python train.py --experts_per_token=1 --balance_loss=0.00766 --grad_clip=0.5
Below are experts of layer 3 (counted from 0) of a mixture-of-experts language model. Rows are named router (the router's row for the expert), up (a neuron's input weights, with its number) and show model dimensions 0-191. Each number is 128 + 24 x the weight over its row's rms, rounded and kept within 0 to 255.
After each expert's rows: a language model's description of what the expert responds to. This comes from a sample of Wikipedia text that the model never trained on.

# expert 12
router [100 173 157 119 124 116 139 113 112 122 164 117 111 154 124 152 155  74 151  97 153 166 149 130 109 137 116 137  95 143 126 126 147  94 101 121 149 141  93  78 129 116 126 128 129 119 103 123 129 128 119 136 122 103 101 116 165  94 102  99 111 170 127 155  83 169 151 143 139 123 132 149 112 116 110 141 136 147 143 134 106 115 137 119 105 135 100 113 164 109 138 149 108 128 155 182 168 115 136 164  92 172 101 108 123 175 151 179 115  90 174 112  99 114 136  77 115 145 167 106 106 155 164  97 118 123 111 139 101 133 128 105 105 103 131 154 113 113 160 132 130  99 116 103 155 126  93 167 110 141 148  82 116 131 175 166  69 141 116 152 137  99 149  76 134 114  96  97 140 130 109 157 137 104 154 158 119 150 113 144  97 112 112 148 150 165 113 145 108 159 151 134]
up0 [119 119 122 104 139 120 119 153 119 113 115 153 160 165 143  72  89 143 128 129 165 174 126 137 103 126 129  98  99 128  80 155 120 123 154 121  96 141 143 131 121 108 126  96 149 123  92 137 138 104 136 128 100 121 102 125 148 128 131  76 163 163 134 124 118  93  84 143 135 111 129 156  91 110 115 118 157 134 129 157 124 109 132 124 140 126 116 172 131 174 114 119 137 112 127 132 140 132 140 108 110 120 119 123 117 128 147 135  75 114 156 155 115 101  80 119 139 160 127  89 120 121 150 102  85 112 127 118 158 103  94 115 183 134 109 122 151 158 118 162 134  89 134  89 122 129 144 153 116 137 100  82 170 119 124 126 135 151 153 120 126 133 117 122 151 128  76 125 168 134 136 167  58 111 133 179 134 150 130 184 134 125 113 168 146 141  98 159  83 146 138 134]
up1 [130 131 129 137 182  95 148 116 124 115 141 118 114 143 148 116 137  85 137 118 105 160 113 154 128 150 104 153 104 164  87 147 138 132  96 123 136 147 123 130 100 139 127 115  87 108  94 136  71 119 113 165 120 103 126 142 134 117 135 138  95 168 117 164 139 146 163 152 129 105 150 140 126  89 124 134 123  82 141 117 101  85 128 104 116  84 154 117 134  97  93 136 129 110 149 126 109 102 138 133  86 155 149 133 104 125 144 132 145 133 129 114 156 111 134 112 143 138 139  91 140 156 127 116 120 156 107 143  95 115 114 114 165  89 152 145 148 155 131 125 167 107 156 127 162 116 121 150 127 156 125 112 116 158 167 145 117 135 100 122 162 112 170 139  93 109 180 127 131 190 116 157 129 109 112 147 111 165 100 160 123 113 104 146 134 127 123 129 134 123  89 134]
It responds to: Numbers in sports statistics tables such as batting averages and strikeouts, plus years and first-name or initial pieces like Tom, R, K.

# expert 43
router [ 95 140 154 129 144 121 144 120 104 106 146  82 137 140 129 106 144  90 146  82 117 134 140 125 113 144 133 147 122 144 120 162 134 101 113 136 129 136 108 107 119 107 113 106 129 123 112 118 128 134 114 165 131 127 118 136 148  88  89 142 115 126 140 139 110 155 149 134 167 107 167 139  93 121 151 136 149 118 133 169  95 115 146 114 104 132 153 105 116 160 153 157 129 130 143 194 155 154 144 170 124 164 120  95  99 160 136 130 128  81 149  98  92 121 117 117 110 147 135 147  90 122  90 101 134 151  73 130 128 150 105 116 157 151 161 144 147  85 170 162 164 129 110 105 159 117 130 162 115 159 162  76 109 159 174 125 108 165 100 139 146  83 150  90 121 104  79 102 129 178 125 156 102  88 100 139  97 164 119 151 111 137 131 152 146 120 120 143 114 149 127 140]
up0 [122 117  81 138 154  79 112 119 164 102 136 120 128 136 135  96 114 145 101 127 113 172 113 124 155 141 125 115 129 113  67 165 118 140 118 138 129 142 124 139 116 130 118 132 127  65 106 164 129 139 119 117 115 115 152 148 105 158 188 124 164 133 146 131 131 103 110 152  95 153 136 150 139 102 116 147 149 101 124 100  83 124 157 140  83 105 137 136 119 103  87 124 130 137 163 167 164 147 142 164 139 108 148 160 130 140 139 113 129 151 127  89 169 118 125 126 146 110 151 126 102 116 120 103 103 134 130 148  98 163 121 172 105 133 168 160 143 117 111 118 183 103 140 142  87 125 113 137 117 139 169  86 148 100 170 124 115 135 105 151 150 136 135 122 143 112 133 129 105 167 100 156 104 106 178 159 157 150 152 138 187 137 115 115 159 135 146 166 168 116  93 121]
up1 [149 120  61  89 161 127  94 108 122  96 109 111  74 116  85 148 146 133 123 104 117 157 128  58 122 130 129 103 138 144 106 125 114 154 107 149 133 181 159 157 103 127 124 142 141 190 109 160 166 115 156  97  99 144 126 140 160 134  92 105  67 155 109 160 138 134 137 171 162 149 124 127 169 130 166 136 116 111 114 143 134 155 122 130 142 162 125 114 107 115 187 146 124 140 138 122 165 145 123  92 128 125 111 122 118 114 143 108  99 123 149 125 152 124 141 141 114 154 126 138 117 130 114 129  81 135 152 150 125 138 103 150 157  82 127 132 108 142 130 125 158  82  92  74 114 142 104 141 126 129 107 109 136 122 102 117 152 116 129 167 117 172 141 149  98 139 149 134  94 138 137  95  71 129 132 109 125 136  98 136 118 114 116 149 116 160 101 131 146 147 123  98]
It responds to: Continuation pieces of names and words starting with S, Sh or H, such as S-is-ler, S-ino, Sha-urya, H-eather.

# expert 0
router [102 155 151 162 149 111 115 114 100  90 169 126 100 144 150 141 146  71 117 103 110 146 161 120  86 116 121 165 128 142  83 141 161 103  87  94 158 144  86 118 158  97  97 138 104  96 102  83 103 115 134 154 112  89 138 138 124 111 148 109  96 165 124 123 136 148 126 151 156 113 174 186 119 117 105 155 152 109 128 152 112 125 148 107 106  98 144  83 120 128 173 129 114 140 136 181 163 107 163 159 112 161 109 123 112 162 147 152 113  99 117 112 107  99 127 118 120 138 144  97  89 133 118 114  78 162  78 115 118 162  97 113 131 134 158 153 176 109 138 125 154  93 120 125 132 121 101 125 120 154 124  92 105 148 170 156 155 153 133 150 156 114 148  95 112  76 109 106 163 177 111 169  98 107 154 161  92 132 139 161  84 107 108 147 140 157 140 161 147 128 131 109]
up0 [144 124  97 122 151 132 132 131  99 127 122 132 158 113 123 118 110  88 103 126 113 119 120  98 153 111  90 143  95 185 156 186 120 152 133 136 112 126 152  97 102 147 132 152 111 176 113 169 130 165 103 144 118 137 129 154 127 109 113 162 107 147 134 141 154 127 123 128 202 121  90 129  99 133 141 148 142 122 111 148 117 150 127 133 158 144 139 120 126 137 154 108 159 176 127 130 100 142 161 118 138 113 160 105 100 152 119 139 115 115 168 130 130 206 105 101 119 156 118 143  86 121 144 128 156 113 146 143 104 157 146 150 147  97 149 138  70 128 139 126 153 161  98  48 136 104 164 153 154 127 143  79 102 154 116 128  88 100 142 115 132 157 101  98 115 142 104 145 100 142 149 130  97 158 131 158 147 128  95  83 136 147 117 116 148 137 134 122 107 162 135 117]
up1 [166 111 131 121 117 133 124 136 111 122 134 139 147  88  86  92 190 110 127 124 118 122 136  92 156 121 122 125 129 133 114 113 128 158 114 152 123  91 163 144  69 122 110  58 161 173 141 159 103 127 119 132 111 140 168  88 121 104 115 154 127 165 139 120 115  90 149 112 145 153 117 101 161  63 104 120 147 138 144 113 175 123 156 105  79 158 121 129 122 128 164 138 121 193 151 144 136 151 103 131 100 112 110 142 136  66 156 142 146 136 170 130  90  96 136  98 107 101 122 102  97 124 150 165  90 143 100 142 116 135 121 131 104 148 125 107 125  98 125 128  99 146 111 135 150  79 138 115 125 134 132 111 112 144 138 132 121 142 122 139 136  74 166 142 108 143  69  93 119 115 128 162 133 130 114 139 164 110 155 159 110 139  64 131 141 120 155 121 161 108 133 136]
It responds to: Word-initial pieces right after an opening quote or parenthesis, such as "S, "H, (w, plus adverb endings like -ly, -ically, -ately.

# expert 28
router [ 74 161 140 121 148  96 157 109 117  98 138 127 110 151 163 124 176  88 147 123 105 131 153 148 116 160 122 142 117 135 122 136 150 117 113 130 146 144  80 109 146 128 119 115  90 120 103 154 103 130 155 178  98 129 106  96 116 117 116 118 123 154 158 160 126 115 157 144 142  98 159 144 134 101 119 154 169 151 124 130 101  94 150 102 111 114 141  98 160 118 132 150 107 153 140 133 171 128 131 137  94 191 102 104 112 149 144 146  89  92 154  61 134 125 106 121 141 137 167  94  97 149 141 126  92 150  93 146 120 118 110 114 125 134 158 164 133 108 135 110 143 115 106 127 141 130 108 153 101 141 157  87 109 161 164 160  92 148 106 156 147  77 131  82  95 103 135 105 156 136 104 164 127 103 127 132  98 143 128 164 103 109 104 162 153 154 109 179 138 146 149 122]
up0 [135 155 107 165 150 143 126 134  71  88 152 141 100 174 119 133 158 121 118 118 139 129 171 108 136 123 127 157 123 121 105 154 107 116  83 111 156 102  97 117 120 100 113 112 133  95  84 104 150 105 132 144 112 113 126 172 130 157 132 131  94 156 142 139 109 152 153 140 132 149 166 111  86  88 129  99 144 112 130 122  93 161 181 114  75  83 135 123 104 138 141 126 125 145 106 125 105 117 176 145 139 163  97 130 112 144 131 133 108 139 132 105 124 116 126 147  96 110 124 129 101 144 154  82 120 103  86 123 115 159 109 124 144 121 120 104 156 107 131 147 155 126 133 110 184 127 108 107  72 156 106 102  75 133 111 146  88 125 150 152 123 115 135 129 115 128 126 142 137 123  89 130 134 134 140 153 119 141 143 131 132 117 123 145 165 140 105 160 143 152 137 133]
up1 [ 87 148 167 143 156 126 109 114 103 186 131 146 136 169 152 158 156 164  84 125  96 130 173 127 136  96 142 119 156 149 122  93 155 120 109 130  88 130  81 122 140 144 129 108 115 132 126 100 122 161  82 116 138 127  84 105 131 130 155 134  58 133 113 101 123 128  94 101 162 115 126 117 107  90 145 116 157 110 130 117  82 161 179 122 134  95 101 142  89 140 172 112 127 135 135 136 131 136 126 137 110 153 124 107 130 207 129 153 104  96 149 129 136 122 106 113 122 177 115 124 134 183 107 140 141 145 101 124 137 155  94 158 131 140  86 137 133 171 122 136 104 142 147 128 129 159 157 128 141 135  80 130 138 153 156 119 138 121 116 126 101  86 146 111 117 124 140 150 126 137  98 141  78 107 140 146  95  87 118  94  97 151  78 128 111  89 151 119 119 140 116 119]
It responds to: Hyphen bullets and pipes at the start of a line, and newline-plus-indent tokens before goal-scorer lines in football match reports.

# expert 14
router [107 162 125 167 149 119 123 100 124 116 162 106 121 174 140 151 131 116 138  83 122 167 147 138 102 132 114 147 106 140 100 133 158 107  88 132 153 134  83 120 125 102 101 144 120 117  62 117 106 143 129 145  89  82 130 112 150 104 128 129 107 153 139 139 110 159 160 159 149 116 157 159 113 109 109 127 165 144 149 148  93 123 168 110  96 108 135 115 154 108 138 164 126 168 140 186 158 117 152 153 118 224  94 112 105 151 160 146 116  97 144 104 127 125 114 122 105 155 156 107 117 145 150  97 132 144 129 127 110 139 104  97 131 129 156 125 124 101 156 137 125 119 109 110 150 127 107 153 105 148 144 115  85 138 168 132  99 135 102 150 134  87 147  96 133  99 130 119 174 136 101 163 110 105 139 163 107 169 110 186 110 103 115 151 137 148 111 143 138 139 167 124]
up0 [142 118 118 117 135 148 137 145 149 136 149 149 134 151 177 127 109 120 137 138  86 142 170 154 106 131 150 129  94  98 125 143 131 139 111  56 123 138 127 124 149 137 143 108 115  96 121 125 100 147 150 190 153  95 126 105 127  91 157  97 129  63 136  93 139 149 168 104 140 133 112 104 152 124 115 127  95 111 124 126 131 155 112 165  81 122 129  93 134 131 151 107 161 130 125 119 155  96  99 157  66 119 141  94 137  82 135 125 109 113 112 160 134 132 139 131 160 157 144 153  96 106 143 125 139  98 125 119 133 128 219 111 189  97 141 127 107 123 136 164 137 152 166 135 102 172  79 135 175 141 125 128 135  86  98 143 132  93 133 118 142 136 153  63 144 123 129 142 127 138  90  99  85 124 164 113 144 128 135 131  89 131 119 149 144 144  96 153 119 111 128 157]
up1 [ 96 144 155 106 108 105 122 149 119 132 132  95 118 113 132 118 155 121 107 139  75 116 150 137  91 143 116 143  68 139  94 158 128 129 155 132 137 162 163 145 160  92 120 124 134 136 127 113 172 113 183 170 106 122 113 141 172 156 101 102 135 124 173 110 174 137 116 116 173 124 116 135 129 145 105 133 168 157 108 112  99 113 148 106 149 146 106 144 122 129 117  98 157 136 139 120 148 104 127 141 127 127 122 145 122 106 113 112 110 117 169 112 117  93 145 109 125 129 112 126 133 155 149 139  91 148 113 161 130  90 138 111 111 106  97 179 148 152 131 112 156  83 128 136 125  98 107 128 141 119 129  95 165 166 139 126 132 176 131 145 159 116 147  96 128 139  83  87  95 160 158 127 166 110 111 158 114 164  69 143 123 131 131 137 135 103 124 148 174 143 110 136]
It responds to: Tokens ending in a comma, especially after time phrases opening a sentence: following year, In March 2017, 2017–18 season.

# expert 31
router [112 160 122 145 150 127 139 108 114 121 154 118 128 192 140 135 151 119 161  95 123 165 136 140 100 134 109 149 115 164 116 139 151 111 112 111 141 152  68 120 150 101  92 151 112  94  85 142 113 130 133 146  87  99 132 111 144 100 138 120  94 169 143 137 105 141 154 130 153 117 140 135 121 126  91 126 148 153 140 155  79 107 160 126  96 114 139 114 128 125 132 130 125 143 130 191 177 117 154 167  88 208  86 122 117 175 124 157 105  77 159 110 131 145 121 107 112 136 155 109 111 149 164  96 122 145 135 142 102 119 106 102 129 117 167 124 151 116 143 137 136 103 105  80 117 135 109 155 118 159 173 115 100 156 161 130  97 126 108 156 132  93 149  78 139 120 113 126 160 134 101 173 112 105 137 143 104 153 109 158  97 115 107 154 137 144 125 146 151 123 159 128]
up0 [ 84 117 168 111 170  99 126 120 107  98 150 150  98  93 132 164 155 103 129 120 137  97 114 102 109 143 124 125 136 101 120 134 158 133  62 129 122 121 147 105 121 142 121 132  93 110 143 139 144 137 177 155 100 145 104 119  87 116  82 105  83 168 126 133 167 124 158 163  91 128 135 128 135  64 127 152 160 152 170 139 139 139 123 115 149 141 126 121 200 140 151 142 106 131 178 118 140 131 145 192 105 142 111 129 115 137 127  82  59  82 116 118  98  88 128 102 106 168 114 186 147 156 170 118  76 161 120  99 111 112 148 129 132 156 158 151 117  92 115  91 137 128 113 155 122 144 120 140 133 141 131 117 118 145 138 177  98 127 117 159 151 137 140 153 102  88 113 119 110 148 129 132 104 113 108 152 171 139 118 170  92 106  94 146 162 144 111 138 152 173  98 153]
up1 [ 96 139 153 129  97 127 156 111 101 120 162 103  98 142 108 114  98  78 139 137 131 112 119 123 136 150  92 188 124 111 116 170 121 136 108 134 110 100 141 120 117 101 140  91 116 132 106 115 136 164 136 162 148  86 168 129 141 135 124 112 114 101 139 162 126 177 139 138 169  85 122 151  95 136 145 120 115 150 153 117 144 136 140 141 130  65  99 112 138 114 106 180 116 126 167 131 124 125 106 116 114 114 137 120 141 131 150 108  94 140 133  87  91 109  89 123 127 184 162 118 129 147 117 139 101 149 100 167 150 126 157 136 128 106 109 136 156  95 143  87 157 141 116 152 122 119 104 101  92 172 156 117 115 143 121 144 125 151 130 148 142 113 173 150 114 133  94 124 113 167 110 133  92 103  85 138 120 204 115 108 126 153  97 113 149 146 152 112 119 189 162 115]
It responds to: The conjunctions and, or, but, & joining list items or clauses, and word-final commas in name lists.

# expert 25
router [107 138 147 149 152 146 146 118 119  93 167 123 117 157 161 115 126 108 151 100 121 161 126 125  93 131 107 149 108 130  92 157 156 147 107 157 134 149 116 134 147 114 111 135 119 118  97 125 129 137 151 159 117  66 129  95 132 115 144 127 135 133 158 161 107 176 146 163 138 129 148 158 150 123  97 169 144 171 141 127 108  87 146 120 124 120 141  92 165  71 167 200 133 123 131 145 149  95 157 154 131 127 112 115 100 154 154 142 116 108 143 125 129 110 136 115 114 144 120 123 104 166 168  96  96 130  77 153 106 135  98 124 149 109 140 125 115 149 148 117 182 106  90 108 138 124 110 128  96 145 134  86 124 181 132 162 117 157 145 141 116 122 156  84 105 115 107 140 117 154 106 138 127 118 120 153 116 156 111 129  76 129  98 126 159 152 135 123 141 139 133 128]
up0 [127 127 162 104  95 120  82 131 124 135 120 116 152 139  77 140 119 108 109 149 121 135 114 162  86 114 103 149 146 139 109 109 127 123 146  87 108  96 152 159 155 155 136 109  98 148 141 135 153 179 141 126  71 136 139 175 148 144 124 133 141 150 120 146 140 145 130 124 118 139 155 134 133 138 108 147 143 111 129 141  87 145 128 109 143 110 140 102 116 115 134 137 107 112 137 144 146 124 114 124  77 144 105 123 105 112 149 121 132  82 118 130 125 167  84 112 157 160 106 136 147 106 119  53 104 124  52 153 102 139  96 142 188  87 154 156 164 118 148 162 157 107 135 162 112  89 141 137  74 152 115  96 113 123 134 149 106 161 163 144 144 132  83  96 140 102 101 130 120  86  90 117 163 148 144 118 154 194 131 116 101  76 144 127 129 127  95 112 125 112 136 117]
up1 [102 110 105 122 158 132 113 130 132 112 113 147 133 166 116 105 138 143 157 142 138 139 151 140 155 127  74  96  81 137 113 163 140 145 130 160  83 143 117 118 127  77 131 112 141 156 129 116 121 138 162  88 128 105 123 153  97 160 145 144 174 153 120 105 137 166 140 143 153 143 125 156 131 126 113 102 200 147 169 157 127 113 121 168 139 126  82  94 115 141 123 156 133 105 133 128 117 156 107 166 130 114 116 145 139 143 142  99 119  80 127 106 118 117 118  74 129 147 113 106 102 107 115 156 102 145 105 166  82 119 104 135 151 102 138 116 111 131 152 112 147  93 174 137 116 101 136 137 125 120 149 124 108 153 104 150 156 105  74 168 117  99 127 121  99 134 120 125 129 128 110 152 133 116 133  97 107 139 125 123 170 122 107 174 127 145  81 155 137  86 113 110]
It responds to: Articles, prepositions and adjectives in mathematical, scientific and technical writing, such as of, the, as, clinical, dimensional.

# expert 9
router [ 74 128 107 131 122 110 156  74 123 127 174 102 128 131 153 106 161 122 148  73 142 150 106 142 103 147 109 160 101 125  69 147 123 131  75 131 141 136 116 153 130 119 106 143 132 115  88 152 130 148 138 139 122 100 105 125 137 117 156 100 119 159 176 148 114 126 139 134 136 126 160 167 126 133 110 134 176 131 122 123 109  92 151 136 103 134 117 118 150 101 146 145 118 154 133 212 122 125 160 156 113 158 128 106 102 139 153 162 110 121 114 111  87 111 137 115 128 121 147 115 107 120 135 116  86 144  68 123  90 122 131 137 128 149 146 116 130 149 155 135 156 127  88 111 115 120 100 138  84 153 130  54 118 165 150 168 105 141 107 136 135 132 142 135  84  92 120 117 135 163 121 140 126 111 145 141 126 149 143 167 130  92 111 146 168 141 130 154 139 122 163 139]
up0 [119 122 121 114 143  91 162 140 118 116 122 136 131 102 132 129 134 130 163 143 160 106 145 104 117 126 125 107 142 163 176 141 156 128 132 173 100 116 144  76 149 118 104 164 133 118 125 133  99 109 159 106 137 120 123 130 114 141 154 164 118 148 114 100 120 159 120 106 169 153 135 120  99 167  86 107 134 147 116 129  72  60 131  98 120 114 128 126 166 111 173 149 157  87 135 139 112 157  70 139 113 138  99 154 133 110 137 110 114 120 108 122 122 114 148 123 145 139 122 157 144 176 126 127 104 122 141 132 131 101  90 182 133 136 124 136 119 111  90 134 126 104 162 115  99 141  94 144 133 112 125 113 119 148  81 133 141 124 147 105 127  95 197 119 143 147 121 157 153 159 120 147 128 113 134 161 133 109 126 120 132 103 138 105  96 115 136 168  86 116 124 169]
up1 [127 103 137 159 105 161 124 125 153  67  90 112 120 135 134 178 132 129 122 110 120 125 133 123 142 114 151 151  97 131  83 109 119 110 111 108 155  69  49 113 120 109 125 168 136 129 133 141 133 123 157 108 131 122 119 104 172 116 119 204 123 103 140 152 102 155 152 159 156 105 109 127 167 115 117 157 132 117 159 117 137 161 125  95 116 112 114 113 163 146 130 142 133  79 139 137 164  93 168 145 127 132  98  77 111 149 136 130 108 129 118 128 153 123 137 136 138 128 134 159 135 105 163 120 144 136 157 107 130 145 147 100 101 138 154 143 100 157 114 137 137 148 155 100 125 145 112 114 130 110 148 166 140 141 126 150 179 132 138 151  96 123 145  99 142 127  88  98 119 163 144 106 117 112  94 151 155  90 104 112 119 131 113  66  76 109 130 148 117 126 121  94]
It responds to: Closing = of article title headings, List in See also sections, and abstract nouns like tradition, origin, concept before of.

# expert 26
router [102 166 151 113 113 110 145 111 113 118 173 118  94 143 125 145 148  86 162  95 147 145 144 134  98 143 103 142 106 149 122 146 141 103  88 121 136 130 104  84 141 115 118 134 129 100 105 131 139 121 110 127 125 103 121 121 153  97 105 126 117 164 137 137  90 161 158 134 149 132 129 154 116 122 107 151 139 152 144 133 105 107 145 130 108 137  92 106 165  84 147 155 109 139 162 183 183 107 127 165 103 170 108 117 130 161 133 184 124  86 172 102  98 131 141  88 125 145 176 113 101 141 150 107 117 131 101 141  93 116 118 104 119 102 140 152 103 119 147 116 124  84 107 110 149 126  91 155 102 148 146  91 114 137 156 163  75 133 130 167 143 105 154  77 130 103 107 105 140 135 120 156 130 115 148 170 114 154 127 142  98 105 109 144 149 168 127 147 114 166 164 139]
up0 [ 91 178 128 136  89  88 138 104  97 133 103 131 152 131 109 145 139  86 107 144  97 107  75 101 114 121 120 195 152 128 111 165 107 134 139 180 134 162 118 123 121  82 127 134 149 129 105 101 131  96 125 169  84 156 152 138 136 121 114 135 117 181 156 118 156 144 153  97 140 138 172 157 109 156 117  93 155  95 111 177 101 112 134 114  71 123 177 156  86 148 134 167 127 117 181 110 123 139 119 176  92 115 102 146  82 115 134 162 160 115 112  95  80 126 116 128  93  90 101 108 126 154  96 126  94 105  93 178 154 101  93 124 145 151 128 138 122 135 160 160 144 135  64 142 144 143 134 129 149 132 101 123 135 150 142 142 182 163 153 170 140 120 115 143 155 142 152 123 111 136 139 170 141 141 138 139 107 148 133 121  87  90 136 146  92 140 127 130 106 119 117 162]
up1 [151 128 142 124 142 147 123 121 106 102  96 164 163 117 101 114 148 136 164  93 136 113 143 174  58  84 174  97 122 115 118 116 114 144  92 108 139 116 138 146 123 162 165 124 112  79 123 130 104 137  87 144 136 137 161 132  92  99 115 127 153 119 169 143 160 121 163  89 164 100 130 123 141 137 128 135 125 155 140 160 126 140 121 135 120 147 147 134  96 129 118 118 143 105 107 165 139 121 139 106 163 194 131 120 136 190  95 117  98 126 135 131 121 114 122 108 167 176  97 116 129 126 134 147 127 144 145 119 169 136  94 118 134 143 166  91 120 119 130 126 145 155 148 141 131 124 146 144 144 122 128 122 129  86 135 128 139 160 135 118 119 100 148  93 118 104 121  93 112 126 141 130 163 122 157  95 103 166 108 122 118 140 132 179 107 100 117 121 102 150 116 129]
It responds to: Line breaks in infoboxes and tables, sentence-initial he, He, his, and digits inside decimal coordinates like 116.428°E.

# expert 44
router [ 96 161 132 136 166 115 149 129  93  91 165  84 120 162 116 133 139 131 125  63 121 158 133 146 133 118 129 120 107 128 116 119 173 112 100 145 183 162 116 167 134 117 102 106  89 104 103 106  93 144 143 161 114 122 110 120 159  96 133  80 120 144 113 119 151 124 134 148 139 107 180 172 142 134  97 169 115 116 170 180 137 100 137 143 107 114 160 134 146 138 116 160 145 139 150 231 155 153 136 138 119 152  78 103 108 135 141 120 103 100 140 140  82  91 114 105 115 153 119 126 109 152 148 103 105 146  92 159  90 120 116 138 125 101 146 127 173 106 150 133 152 132 122 111 136 151 110 126 108 150 158  57  87 138 160 140 132 156 120 148 124 113 131  84 127 106 101 117 143 135 103 160  79  72 121 167  69 160 119 161 105 142 122 122 115 138 114 164 121 154 117 152]
up0 [127  93 108 114  78 175 119  89 128 100 169 107 151 136 145 147 118 107 142 158 144  89 126 170 148 141 123 158 107 136  98 114 136  98 156 110 153 118 164 147 159 129  86 166 136 150 113 123 121 156 144 103 139 132 121  92 126 120 133 140 126 118 102 174 114 163 111  95 132 165 141 101 150 144 190  90 118 139 167 126 118 130 138 108 102 117 188  97 107 150 163 143 112 119 115 171 162 126 100 119  96 165 136 176 121 149 128 121 161 121 116 121 131 109  93 119  96 171 152 124 145 115 118 149  78 123 116 117 152 171  93  92  97 133 131 165 126 128 134 133 148 100 166 138  98 124 100 151 115 136 129 132 161  99 117 113 130 132 139 109 143 109 140 168 133 113 149 114  91 119 132 127 143 146 131 103 147 183 137 145 143 113 139 181 155 143 128 187 130 168 116 143]
up1 [144 135 150 130 175 136 135 118 158 150 146 144  88  95 148 133 117  62 156 127 136 110  85 120 119 164 105 136 117 119 141 148 153 141 161 146 114 140  87 101 120 127 148  97  94 122 147 164 155 105 103 140 101  80 143 111 138 101  99 158 138 125 159 167 121 134 111 133 158  92 135 115  77 147 138 152 113 154 126 140  72  94 138 132 159 133 115 133 135 116 131 137 106 131 146 168 167 128 149 150  85 116 145 142 164 122 106 155 118 161 123  95 157 141 105 166 161 126 139 140  86  80 119 145 159 102 132  92 119 136 137 142 138 113 136 154 112 121 139 131 129 134 130 135 117 126 158 127  62 151 135 145 135 100  98 122 122  82 147 149 139 121  86  92  65 124 189 109 149 132  97 147 114 128 141 108 128 112 155  97 125 117 105 126 120 119 113 123 157 117 123 127]
It responds to: Short mid-word pieces, frequently after m or M, such as m-aw-ashi, m-ating, m-ock-ery, b-ott-le.

# expert 47
router [ 87 142 157 151 122 113 157  85 123  94 135  95 104 129 143 120 140 107 138 101 124 154 141 136 107 148  92 155 104 142 109 145 153 114  83 106 143 125 118 121 137 118 113 146 101 125 108 147 107 124 138 183  99 112 119 117 151  99 131 123 112 161 153 144 115 132 150 130 148  88 152 182 108 104 122 132 151 126 170 149  90 100 140 109 126  92 124 115 170 113 134 154 106 139 155 174 187 112 147 154  91 139 101 138  98 125 133 163 109 114 129 114  49  98 112 110 118 136 147 102 116 163 153 126 127 161  61 150 125 113 101 103 117 106 153 151 122  96 150 145 150 117  91  68 159 124 127 149  85 139 184 126 102 159 175 175  93 158 106 136 150  84 144  95  91 102 135 111 126 137 101 159 122  97 133 138 103 167 116 141  79 106  72 145 179 162 124 138 130 154 143 142]
up0 [135 171 148 161 120 107 165 146 109 158 132 148 118 165 132 155 168 118 106 111 153 122 126 121 118 134  96 123 148 120  98 150 109 110  85 125 156 128 160 156 137 102 117 160 144 100 116  82 163 180 147 111  92 111 129 136 133 143 137 100 161  96 106 160 154 152 120 121 130 151 133 169 117 131 147 148 114 179 137 131 133 177 109  98  89 129 132 136 139 125 103 157 122 132 116 100 114  82 143 127 143 122 127  77 152 178 109 129 107 139 177  92 101  95 139 137  72 165 159 102 103 116 107  84 145 171 142 143 107 154 137 101 128 101  96 156 147 146 116  89 102 135  83 153 120 106 105 119 137 160 114 119 119 138 125  95 117 110 129 142 166  76 167 138 160 119  90 111 160 156 102 103  94 129 107 184 149 114 145 146 125 102  96 113 127 128 154 115 166 100 108  90]
up1 [137 171  87 116 139 128 112 124 132 152 162 118 141 171 150 153 147 110 187 106 145 156 108  97 128 110 116 112 107  98  90 111 161 106 139  93  91 162 143 118 102 124 111 147 113 114 129 164 170 125  99 101  74 105 162 130 112 151 144 106 144 119 105 107 111 146 140 141 127 100 156 119 125 116 116 127 151 149 130 120 127  87 157  73  88 152 139 109 139 110 110 129 141 154 100 126 135 139 144 139 121 115  90 164 121 119 135 126 148 140 142 125 140 152 113 128 143 162 133 118 115  84 101  95 105 145 151  88 117 116 142 140 197 114 103 148 118 134 163 117 137 114 126 140 113 166 134 127 129 133 183 100 132 110 142  82  95  99 133 171 142 129 139 118 146 138  70 123 133 156 131 170  84 141 116 128 138 147 140 170 133 147 109 180 122 114  89 147 121 153 125 127]
It responds to: Line-break tokens, especially right after section headings like ==Political career== or at the end of paragraphs.

# expert 30
router [ 99 137 132 137 138  96 150  77 106 109 147 108 107 147 156 146 146 114 125  92 128 124 112 128 110 167 101 171 126 151  83 137 143 103  93 119 143 124 131 144 136 126  94 137 157  96  89 150 144 148 143 176 120 130 133 122 146 113 127 119 105 134 143 123 142 122 152 117 139 107 178 146 130 121 105 142 151 146 144 154 113 106 151 119 100 105 133 116 140 135 139 144 107 144 135 249 155 125 133 144  97 207 118 117  99 139 144 132 138 134 164 123  98  91 143 119  86 147 137  96  95 145 131 118 134 139  99 119 121 100  96 115 131 109 149 147 153 116 126 114 144 115  98 114 150 126  99 150 101 160 146  81 120 150 163 157 142 169 115 146 157 101 148 118  99 124 126  96 135 174 111 153 120 125 108 189 134 173 113 166 114 131 117 148 159 142 107 170 125 134 140 162]
up0 [119 135 111 128 110 166 172 114 118 122 120 106 122 130 120 120 173 106 116 127  76 100 138 122 150 114 169 156 139 133 160 133 144  58 112 145 111 131 137  96  96 150 193  97 155 143 146 122 155 142 126 128 113 138 144  89 122 146 110 120 149 126 124 131 113 117 125 131 132  85 142 128 142  87 122 135 131 108 115 128 134 161 122 147 160 168 105 162 154  78 134 133 127  95 100 101 135 128 145 164 129 101 143 143 134 152  89 110 119 129 121 163 139 130 119 143 117 116 128 124 173 121 120 130 132 115 113 119 121 160 171  80 163 163 147 134 123 139 124 134 131 126  71  33 130 140 169 116 135 103 126 124 137 130 154 151 122 119 142 108 143 139  86  96 102 113 112  61 146 138 163 133 123 175 183 148  94 150 102 131 153 150  89  96  72 103 117 124 110 133 130  78]
up1 [ 62 145 130 112 119 147 161 127 168 133 148  96  79  90  99  99 171  76 176 111  90 122 123 120 136 123 119 109  80 134 102 133 151 156 104 145  93 144 140 159 152 113 158 114 154 119 135 148  93 130 160  88 165 145 139 152  99 139 119 152 125 164  83 174 132 136 128 139 127 120 113 186 135 119 152  96 201 131 122  85 131  79 150 102 142 141 131 143 118 105  98 123 165  68 109 145 109 112 155 114 141 132  90 170 158 177  94 150 122  89  78 105 149 127 121 114 119 152 115 117 121 163 164 145  80 146 160 162 101 155 150 148 106 154 125 128 104 121 129 121  68 122 112 130 162 156 172 150 123 108 122 125 114 153 129 158 119 109 129 115 151 131 128 160 157 110 121 168 118 135 131 135 124 140 135 147 115 126 124 108 160 126 134 106 134 115 163 107 141 105 137 135]
It responds to: Plural suffix pieces and plural nouns: Stud-ies, jurisdict-ions, farm-ers, defend-ants, forces, students, people.